Experts of a small language model.
Size: 9 layers, 17M parameters.
Below are experts of layer 3 (counted from 0) of a mixture-of-experts language model. Rows are named up (a neuron's input weights, with its number) and show model dimensions 0-159. Each number is 50 + 15 x the weight over its row's rms, rounded and kept within 0 to 99.
Before each expert's rows: "gets" lists some tokens that make up at least twice as much of what it gets as of all text; "comes after" lists some tokens at least twice as common just before its tokens as in all text. This comes from a sample of Wikipedia text that the model never trained on. Tokens count by the router's weight.

# expert 13
gets: " |", "|", " |\n", " Total", "%", "–"
comes after: "|", " |", " |\n", " Total", " |\n\n", "==="
up0:49 42 36 65 44 41 45 55 49 41 41 10 83 62 49 58 68 64 41 31 45 27 43 44 64 57 76 69 53 55 29 34 59 50 47 35 41 43 43 73 52 74 27 72 37 45 45 46 54 63 45 56 31 62 52 74 44 45 44 50 47 66 49 39 56 48 68 51 88 47 33 49 51 22 59 60 45 37 58 32 61 53 53 41 57 60 48 31 64 04 49 77 79 40 67 49 43 43 63 31 58 54 70 48 62 31 74 43 61 64 76 64 35 90 63 39 36 33 45 45 78 44 37 59 47 41 57 21 64 46 54 39 55 67 61 32 63 13 45 68 37 38 77 52 52 63 41 54 64 25 48 68 61 58 17 61 33 31 50 55

# expert 153
gets: "1", "2", "9", "0", "6", "8"
comes after: "0", " ", "1", "9", "2", "8"
up0:56 40 51 47 49 69 32 40 35 81 26 43 43 46 31 42 39 47 68 49 72 13 34 52 36 50 34 74 55 40 18 59 69 47 47 32 55 68 72 58 59 50 29 48 70 53 33 39 44 57 33 58 48 44 85 60 40 68 55 53 59 48 46 53 58 46 66 40 37 46 62 25 69 44 50 55 68 35 48 83 24 62 55 58 38 81 59 82 41 46 45 32 52 39 48 67 82 34 27 40 31 23 35 56 46 62 63 44 43 24 42 57 46 44 39 58 60 42 13 62 41 74 70 20 26 59 44 30 58 67 60 72 50 66 43 55 58 35 18 53 34 71 49 46 72 40 48 78 52 40 51 76 56 41 49 53 52 57 52 61

# expert 53
gets: "2", " in", "1", " ", "7", " of"
comes after: " ", "0", "9", "1", "2", "b"
up0:44 58 55 47 35 57 67 37 47 20 30 51 43 48 39 59 74 25 47 14 38 37 40 29 66 58 70 42 40 56 52 49 31 65 38 19 60 63 40 45 68 50 70 18 83 59 50 30 46 59 79 61 25 53 60 49 90 63 41 53 84 17 64 54 49 63 54 62 55 60 80 57 49 15 50 71 44 50 60 57 58 75 61 48 41 50 65 53 32 48 40 42 56 31 57 76 48 45 45 26 47 21 46 35 64 71 73 67 64 43 40 37 32 58 54 48 37 22 45 59 62 55 49 85 48 53 38 60 63 65 50 31 39 41 68 70 64 35 32 55 58 42 55 50 56 49 39 52 52 43 35 32 46 62 38 17 42 66 54 45

# expert 72
gets: " to", " is", "ly", " was", " an", " also"
comes after: " was", " is", " were", ",", " are", " has"
up0:36 53 41 52 56 37 60 27 65 66 20 31 50 77 34 67 26 44 32 83 49 54 61 45 38 83 40 41 55 27 67 32 60 77 27 54 33 45 47 31 49 52 41 77 53 27 56 45 75 22 49 64 70 58 44 86 61 50 44 37 33 18 27 51 60 51 52 48 56 45 43 43 45 61 34 63 52 45 37 36 41 30 62 26 69 44 34 30 56 60 55 20 37 85 50 42 64 48 40 50 47 74 46 34 24 54 22 59 46 70 61 53 86 47 52 59 56 39 64 72 45 74 61 28 58 50 47 62 58 53 62 39 42 28 60 42 58 43 19 38 61 64 78 47 53 50 53 57 72 68 46 55 53 40 68 46 65 57 53 51

# expert 77
gets: " ", "9", "ation", "ice", "ated", " |\n"
comes after: " |", "1", ":", " was", " R", " as"
up0:41 45 64 79 54 19 70 36 71 19 43 68 35 56 32 42 41 32 45 19 36 33 73 40 51 43 57 33 65 27 49 73 38 69 52 29 40 70 59 53 00 34 46 65 22 56 55 66 56 38 55 78 65 37 48 59 44 28 24 54 41 60 54 17 40 19 53 22 35 66 66 34 67 61 50 69 46 46 39 48 47 62 32 53 68 42 52 57 56 69 46 54 62 59 33 53 40 55 32 51 41 59 56 68 46 38 58 56 72 46 64 49 51 51 36 60 58 43 37 40 57 54 62 38 56 52 53 54 59 26 77 66 59 56 50 40 77 45 22 42 44 45 43 69 44 60 70 66 38 36 41 52 48 66 66 85 60 66 79 60

# expert 113
gets: " ", " |", "1", "2", " M", " m"
comes after: " |", "|", " ", ")", "–", ";"
up0:76 53 49 46 56 40 81 41 36 47 34 64 62 26 77 38 34 46 52 65 42 37 43 24 43 42 76 70 38 35 31 73 30 70 42 44 48 73 73 47 53 45 57 54 60 60 74 48 57 59 63 58 64 41 36 49 45 55 64 47 10 60 51 47 52 27 43 56 46 53 37 48 24 51 62 62 44 68 39 68 75 72 29 18 63 60 64 53 35 48 71 30 65 53 63 74 36 34 52 71 43 55 41 74 23 58 65 44 69 48 37 34 67 20 59 40 45 47 51 67 64 75 24 65 38 38 11 60 44 44 44 31 56 35 51 30 89 50 51 56 38 60 52 49 40 30 56 73 55 30 53 52 62 43 62 50 38 39 76 46

# expert 146
gets: " |", "\n", "-", " (", ",", ":"
comes after: "\n", "-", "\n\n", ".\n\n", "=", ")"
up0:46 53 51 44 64 66 74 50 37 65 56 33 67 54 53 41 47 61 48 35 42 24 69 65 50 62 41 41 27 62 73 46 62 50 27 32 58 54 66 29 63 38 15 42 49 74 99 41 26 24 48 56 31 35 57 69 67 62 45 54 50 35 50 38 75 56 40 50 58 38 82 51 61 43 67 40 54 34 67 48 22 63 32 57 44 56 72 61 53 54 40 77 53 35 60 48 17 65 46 61 38 41 53 55 41 48 32 53 63 41 61 39 14 68 54 42 63 47 56 66 67 25 66 77 44 49 38 36 38 25 45 80 29 59 43 44 49 47 64 40 64 42 51 33 41 61 58 29 59 80 62 47 32 49 69 83 49 54 58 33

# expert 97
gets: "1", "2", "0", "3", "4", " "
comes after: " ", "–", ".", ",", "1", "2"
up0:54 27 62 31 59 37 66 23 64 69 50 29 50 68 47 66 65 69 66 85 60 49 46 43 42 45 50 64 18 64 37 46 42 51 44 48 62 28 80 54 40 24 27 44 72 37 54 65 60 32 44 59 65 34 67 65 29 61 19 49 52 57 62 62 64 29 63 38 53 68 44 61 58 58 32 42 57 50 70 37 45 34 57 63 32 41 49 99 58 59 42 31 28 53 30 40 46 37 42 60 37 37 36 41 61 61 42 49 62 41 50 17 52 29 46 71 25 42 42 54 29 66 55 34 27 33 75 39 63 39 65 63 67 30 52 41 43 58 70 63 40 50 55 59 82 54 64 51 47 65 30 54 57 82 41 31 27 59 51 37

# expert 111
gets: " |", " |\n", "%", ".", "|", " for"
comes after: " |", "%", "|", " |\n", "4", "3"
up1:74 51 66 44 46 39 36 48 33 39 40 45 42 48 36 79 58 50 39 52 49 69 53 65 37 63 53 63 67 50 12 48 75 40 25 50 82 53 68 35 56 67 52 44 64 40 74 31 69 56 68 20 43 85 25 59 34 31 44 48 34 39 48 38 29 58 50 52 67 50 77 42 44 54 24 48 45 56 43 54 43 51 73 54 35 52 55 55 36 25 44 70 73 45 33 77 54 11 53 55 27 21 81 51 63 48 52 56 48 52 43 47 57 51 63 48 37 34 43 49 73 28 56 74 65 48 63 45 33 40 68 25 37 60 44 37 44 44 35 57 61 28 52 69 81 35 76 29 61 54 72 52 61 49 21 44 55 71 58 47

# expert 61
gets: "|", "%", " |", "==", " \"", ")"
comes after: "|", " |", " |\n", "\n\n", ".\n\n", "=="
up0:47 59 65 63 39 57 43 31 40 34 54 54 71 30 31 54 66 92 64 67 15 76 00 30 69 52 52 52 36 52 59 37 57 38 58 54 23 63 51 49 41 41 51 24 52 57 56 46 41 43 77 56 39 31 35 54 51 46 46 51 49 71 72 40 45 41 46 42 60 67 75 56 45 25 52 52 34 47 73 56 62 52 78 40 46 55 62 29 51 45 33 59 45 62 68 54 35 47 42 45 49 68 31 72 43 31 37 35 52 25 67 43 46 94 86 42 68 52 35 57 47 26 65 57 48 59 37 56 40 58 57 35 72 58 25 36 54 30 37 39 49 56 45 36 78 24 54 42 64 50 53 70 14 56 44 72 52 53 45 49

# expert 109
gets: "0", "2", "1", "5", "6", "3"
comes after: "0", "2", "1", " ", "9", "–"
up0:61 57 35 60 33 52 35 32 46 42 43 42 51 64 60 37 50 68 58 26 82 40 68 39 62 60 28 33 59 51 58 50 67 29 65 35 25 28 45 41 45 42 62 42 67 41 35 57 70 43 49 69 65 35 63 45 66 56 74 27 36 64 47 47 50 41 51 60 72 65 56 54 22 61 59 36 61 55 55 43 62 46 43 58 63 51 35 54 45 39 65 23 14 69 48 35 23 53 52 15 65 74 56 57 45 54 69 54 56 61 45 62 84 40 53 50 22 46 35 75 21 28 42 86 27 78 73 53 33 54 31 45 27 48 60 50 53 49 75 56 36 57 37 74 75 37 54 29 35 50 82 57 53 58 30 70 45 61 57 50

# expert 71
gets: " ", "4", " for", "ot", "5", "3"
comes after: " |", " ", "|", ";", " ·", " +"
up0:26 31 46 93 58 53 45 53 36 57 56 46 59 46 48 49 48 56 49 37 31 54 74 54 62 57 44 62 50 50 31 50 43 39 64 74 60 55 33 41 35 55 29 84 50 39 60 67 68 39 37 58 80 28 61 67 57 57 49 28 48 34 79 25 47 39 49 11 43 67 58 73 63 55 43 48 72 53 38 43 34 40 35 10 57 40 45 77 48 29 30 51 43 48 65 58 64 79 43 53 46 60 43 52 53 59 58 27 83 47 66 52 40 58 26 42 61 26 75 50 42 47 39 64 66 55 39 53 51 43 49 53 53 13 73 55 69 61 57 53 56 21 67 45 51 49 16 37 31 61 34 20 63 41 70 57 36 35 67 47

# expert 95
gets: "9", " the", " The", " and", "5", " to"
comes after: "1", "2", " M", " L", " N", " Mar"
up0:49 80 40 62 44 29 56 34 72 53 56 50 34 43 71 70 39 52 55 60 72 48 71 25 46 33 64 51 36 61 52 71 43 51 35 76 38 51 41 70 38 30 33 53 72 39 51 59 64 44 59 36 77 56 54 49 43 41 45 08 37 19 52 49 26 57 70 34 70 41 46 89 50 31 39 45 63 49 68 56 64 38 38 53 62 46 25 46 41 63 54 66 51 70 32 65 68 39 37 43 24 46 39 84 61 45 50 55 20 51 36 53 62 47 46 57 54 41 59 61 49 52 65 39 22 45 27 55 43 26 57 46 48 61 45 86 20 74 68 35 63 53 34 68 33 56 37 29 45 26 46 82 50 39 72 39 50 63 36 55

# expert 6
gets: " ", " P", "P", " s", " States", " p"
comes after: " |", " the", "|", " a", " United", " was"
up1:41 63 53 69 45 68 60 59 67 51 23 37 33 28 50 37 37 41 41 47 61 59 71 79 52 35 69 22 57 32 45 49 40 41 51 42 58 64 79 39 43 66 53 39 51 41 66 42 70 64 71 44 21 35 78 30 64 54 59 78 99 29 75 28 28 51 55 54 46 68 53 41 64 38 81 51 48 67 67 60 57 41 48 54 59 47 50 27 37 60 48 53 36 58 37 41 43 40 50 37 42 24 37 52 51 48 97 26 26 30 46 62 68 40 56 57 21 58 45 51 35 41 80 44 25 61 52 49 57 35 62 27 63 55 55 69 44 43 45 27 59 57 64 55 59 56 39 31 47 46 55 80 60 54 23 57 44 55 50 60

# expert 121
gets: " |", ":", ".", "=", ";", "|"
comes after: "3", "4", "5", "6", "7", "8"
up0:46 29 48 52 36 52 65 48 47 48 33 32 41 67 58 73 51 44 45 63 32 69 49 42 44 52 74 56 27 48 41 56 14 60 67 55 33 62 54 90 73 42 65 55 61 06 28 66 59 54 55 54 60 84 56 45 50 48 44 57 33 55 61 56 28 38 37 49 57 39 40 74 47 44 85 52 47 34 60 33 54 32 41 60 63 40 54 70 60 39 66 38 33 57 63 61 61 31 67 37 67 68 50 54 43 38 54 59 60 25 40 35 34 35 23 18 41 62 78 67 48 49 40 51 43 80 82 36 49 54 60 17 43 24 48 37 72 85 66 62 59 52 45 65 45 26 50 51 41 37 58 63 56 57 61 42 67 54 32 26

# expert 87
gets: "2", "0", "9", "5", "6", "4"
comes after: "1", "0", "2", " ", "9", "8"
up0:55 59 54 38 37 54 62 38 62 57 40 52 45 78 48 56 43 41 60 68 58 73 49 54 47 44 40 39 35 23 58 48 51 40 37 25 42 64 77 53 46 65 60 67 42 39 37 52 49 73 63 77 39 52 38 77 43 64 59 41 73 05 43 04 46 56 39 42 53 44 58 86 52 80 29 67 57 29 58 40 52 24 30 50 51 63 31 45 65 56 61 46 64 43 46 65 64 47 55 47 40 35 39 64 39 69 19 43 37 31 74 55 45 23 41 25 49 25 47 72 75 29 56 51 46 67 72 57 62 53 28 34 25 60 26 64 53 60 62 49 41 75 65 31 45 14 59 66 34 48 54 60 45 53 68 44 54 65 38 47

# expert 4
gets: " \"", "es", "s", "1", "0", "ers"
comes after: "0", "9", "2", "8", "7", " in"
up0:27 36 46 78 11 50 59 27 60 26 31 56 78 43 72 62 48 57 36 49 30 51 45 67 41 51 62 68 45 43 62 37 66 43 49 43 15 50 74 42 50 42 53 37 39 55 59 79 46 49 67 54 44 80 45 42 39 43 39 29 53 54 26 33 70 75 64 65 56 59 34 51 43 58 47 36 49 65 50 24 83 62 33 36 47 55 62 42 52 72 71 52 44 29 49 50 56 30 46 38 76 61 47 52 33 65 68 66 32 54 43 24 05 38 56 65 40 58 17 61 54 73 55 42 71 36 53 58 55 54 62 60 53 50 76 59 46 65 27 37 49 62 41 31 53 62 28 58 35 45 39 48 64 34 55 38 43 65 87 67

# expert 117
gets: " first", " only", "–", " not", " t", " c"
comes after: " the", ",", " a", " (", " in", " at"
up0:38 86 47 97 63 06 40 12 30 65 44 38 60 50 62 88 57 49 64 50 51 35 57 59 34 39 65 44 66 53 65 31 55 28 47 70 35 38 22 44 86 32 24 30 58 51 44 35 64 62 43 18 54 40 72 56 47 48 55 59 94 40 51 60 38 60 38 49 49 55 54 34 37 46 41 73 46 57 52 24 51 38 56 35 54 35 51 44 56 38 60 44 68 23 56 30 41 78 45 53 44 49 58 68 56 63 53 48 53 44 60 42 51 52 18 53 65 25 28 46 53 44 58 55 35 67 57 58 55 47 36 59 43 57 74 80 41 50 55 63 34 51 68 69 64 39 74 46 61 40 44 44 28 51 60 50 65 47 55 54

# expert 128
gets: "0", "9", "8", "1", "5", "4"
comes after: "1", "2", "9", "0", "8", "3"
up0:48 43 21 42 20 32 67 55 74 16 48 38 60 34 36 28 48 69 51 14 40 46 45 58 46 52 75 62 42 39 39 33 77 44 61 65 61 47 65 76 81 48 38 39 55 34 48 71 48 35 51 32 40 21 75 36 25 78 86 44 54 48 47 47 49 49 44 50 57 54 79 32 53 55 71 28 58 54 67 43 76 48 39 44 77 51 72 58 33 39 52 60 74 46 57 45 42 47 46 59 72 43 74 49 49 57 68 50 43 31 46 19 69 31 54 18 36 50 46 47 51 49 39 56 58 37 40 44 45 50 55 59 86 58 40 46 33 36 64 58 34 35 56 55 36 49 65 57 50 54 34 47 31 85 51 50 46 79 28 65